config.yaml
d_expert: 112
d_shared_expert: 0
moe_layers: [0, 2, 4, 6, 8]
rope_base: 10000.0
rope_fraction: 1.0
attn_scale: 0.177
init_std_o: 0.0176
decay_shape: "linear"
final_lr_fraction: 0.05
batch_tokens: [65536, 131072, 262144, 524288]
Below are experts of layer 4 (counted from 0) of a mixture-of-experts language model. Rows are named router (the router's row for the expert) and show model dimensions 192-255. Each number is 128 + 32 x the weight over its row's rms, rounded and kept within 0 to 255. Numbers have three digits each.
Before each expert's rows: "mostly gets" lists some tokens that are sent to it at least half of the time. This comes from a sample of Wikipedia text that the model never trained on.

# expert 8
mostly gets: " (D", " (B", " (A", " (C", " (\"", " \"S"
router:122086071117158096132148134114077047112076162103114131132120104000110114151161193083177171141162131151104119136085093143097163141136147083124098135143169137134117158080165159105134104082099118

# expert 18
mostly gets: " \\mathbf{", "ophyll", "mathbf{", "opl", "chel", "omm"
router:100145071146128054183143146080097084136119149107129095119126164006138105134138155092178187144172206150121092127080098126102161126118122103127102142122154117128130157059106147099073141093184094

# expert 6
mostly gets: "°", "′", "°N ", " / (", " ft ", " | −"
router:101102122166127102117180090099099115126108170159126138103135105010102092165136165084193159095245138151112123135074084101097173103110119087133102134191125128118114153111115154065131115080144088

# expert 0
mostly gets: " Jones", "mann", " Brown", "berg", " Smith", "ner"
router:066142103113114079109165143099089072118115163116122158092152132031127128150154154159207129123180150093116147204147068126108189112143108090151117113133134147125121160053118142063108151096134067

# expert 30
mostly gets: "28", "39", "29", "26", " nine", " in the United States"
router:071141090132137106119156128093087110139144139160138113080100091088127170139148176179134126122183135115081151157087100130144140104083086089138136159142130121120113144094105104076133150134141083

# expert 13
mostly gets: "-c", " sp", "-m", "- R", "- C", " sc"
router:075147116149153077123133142106073109184127152113098061129164109013108105128172157084159114166183189128126102145072075105089170097080100087156132127168147154122082135140113136101181113129125077

# expert 5
mostly gets: "- Coordinates: ", "- Website:", "- Website: www.", "- Binomial name", "|  | Conservative", "assy"
router:110137102131145075137159147136119122122113139159153105107111130036126141128151172104155148160181195146086118180099109144114172131130099105127063123133134094114140126071114179098081111114144092

# expert 27
mostly gets: ")", "==See also==", "\"", "°E", "°W", "|---|---|---|---|"
router:124128149103116090102134139086077131138125164167126113124121124028128043158136132137138149132162146142109128175124087110140176134141153116132124115122143126098132144056163072090111156130112107

# expert 23
mostly gets: " used", "==See also==", " provide", " accept", " appear", " brought"
router:090180111118135084141152141133078044128143211166124136097133114083100076139146157145119132080177164152102128140140102146122155125155090113139128091133146132080154149054089167072115184104142092

# expert 28
mostly gets: "andidate | Votes |", " / (", " % |", "| Total votes", "- • Total: ", "- Time zone: UTC+"
router:129101142127114049110169128132084108148102160129067107110141095025172071143123193139149144135172149125081114148108104114157170082130073088152163137122202155089117141101136124126133125104131084

# expert 1
mostly gets: "iy", "ā", "ai", "aj", "i K", " Ts"
router:102143088160143060145173143083070118165132143105117139115099106000117168150153133099098154102185147135131141145120089141144139160104149109120110127139131154076168187120074165082107143140146099

# expert 14
mostly gets: "\n", " Star Trek", "chel", "omm", "- Mary", "aks"
router:118174080160134121149160139086066088143125139128146078133085119073100114145194173097170146104193185138076098177086084150088162107107114105168067148136148127078147141091111146079094164138154078

# expert 15
mostly gets: " are", "- List of", " into", " were", " most", " more"
router:112140092162168093157162126100073120137088127128120080096110106110072118140142177154129137135188202119113136122089126142130152149115135092151097181133184157104117148143110133078129101133128088

# expert 4
mostly gets: " children", " students", " studies", " people", "ensis", " times"
router:093144075141125068147134153121071133161103119137126102114104101069072114147144130172157139113186190134115092192099086105146159094131103104165152097140179129103141155083151087095141157102132109

# expert 19
mostly gets: "2", " (age ", "- Years active: ", "136", "1", "02"
router:095140100129111114150221127124103091123109173096143085112156125009095122170127158111134147114150177156134145149138060138110130102156091103131132134150148165107131142090124122088107103086150106

# expert 17
mostly gets: " J.", "=", " Robert", " M.", " A.", " W."
router:117123093137102110110178147126122098119124165147144113115125098009109180142121160152165134124165160186122135104106098123104149170121128109127106141112157150112078154104147160091101109087109105

# expert 3
mostly gets: " The", "The", ", the", "ing the", " of the", " the"
router:073132109132137112111152143132077146158115146091097116129104105110113077126165172114159140127154171129104106115105098148135151140095113082141107152157132119090161155098112116059097125128152067

# expert 22
mostly gets: ", and", "s,", " and", "s and", ", but", ", which"
router:095102132153135072115157154089087117174127140186117120156104091093073162138158150157148119117194147147077110108100103141119166149174116096132087104151137125133138141079115173045106108129104097

# expert 12
mostly gets: " off", " After", " out", " up", " prior", " | X | "
router:117172140108147102128167130098090130143120163116127081135086114066107110156163174132141126117180168159135126148103107118101185191109126115169087094144129110128088120113092113079105154111145080

# expert 7
mostly gets: " which", "He", " m (", "\\", ", it", " she"
router:117157094146159045146141110100131061131085141118167123140117088051104071130100147141148173133181155168131164165078075126156119126132090108142087155170148102107135123092102162099121110096139111

# expert 9
mostly gets: "\n\n", "===C", "===S", "American", "===M", "==C"
router:085137104108114143111179140092054083159093161117106100130088128085106132162145142116187161125171153138101160118150116133084168082164124098138106123128164130111117155033119124087119140103145118

# expert 31
mostly gets: "Population (", " | .", " in)", "% | ", "- • Total: ", "; "
router:082126133164139116131136157116142108140065138097125145105119124009054125145102130129146164142210113139167123152072091100149187116082095156110123140172143098132127165142112115087110119123106080

# expert 24
mostly gets: " his", " their", " He was", " its", "'s", " for his"
router:068158117108144097124180085169103127162097155123118111082098127090112081148142184143154127136181188124093128114148111169124138158131127093129132141161136114097101161097131096071126129110114067

# expert 21
mostly gets: "021", "016", "018", "015", "011", "019"
router:126137084103127116114141098124099149122113143089122106101084130070101131127112126126148150166169175127087101161109055107107127111123099102159113127142131145131134197094152126029110119125112085

# expert 20
mostly gets: "Personal information", " at the time", " latter", " name", " The team", " Government"
router:079126094156132085092185156139093120133098166095131089156120136110108115159158142126155158126136154168077132171104066114119153134137123075158108133164119139107154162096129087082125136068141099

# expert 16
mostly gets: "| ", "- ", " In ", " in ", " =", "In "
router:110135078134137095099147117113067128122124167143134141129084116000145079148103158167149174132194178150085109181166124128159176116153091108130122100136119162135127118101091089065103122135149113

# expert 2
mostly gets: " post", " cross", " mark", " caus", " shoot", " observ"
router:116150114202142094106182128157099128150077129155127084116136078079107079119132154149166142118175212140132130119104074144127166082135099120166089133110137129113128147075092138073101145114156076

# expert 11
mostly gets: "\".", "ing.", "es.", "ers.", "er.", "y."
router:064132106128130116104137109100056103128142163177130088122110099020077149153170145125150118113207205142073131125082082149106152115074121108164074122120163135098122153095117142041073151160121097

# expert 10
mostly gets: " commercial", " medical", " foreign", " private", " professional", " social"
router:112146137101128071133163107109120119153131141110101130077137118099106093167136189131161153128173128173104113147099061116133167066133065091151105120097167136068156145081107109107119156102114133

# expert 26
mostly gets: "L |", "Scientific classification", "'", " JP", " MP", "S."
router:127099128118115097121188111104112080155110144115104122063094145010140120156142176122173152138148140117098125172132063144073140092158134120134099120093124111113108161081134103080132113146113097

# expert 29
mostly gets: " I", "- T", "- L", "- G", "| L", "- I"
router:115137099140191091158135129104109118156147152123083110117128111052122099138126151090155154059176142187102072156064122150119195130113079044153094091114130144084086166072154116134121115104102114

# expert 25
mostly gets: " University", " school", " government", " company", " School", " city"
router:115135121125104073133175128143086129165116132104135121132082111083157149150160151156174136141150172125098124183129063073103143079153102065165060135133143134119124155073126100069111182091133067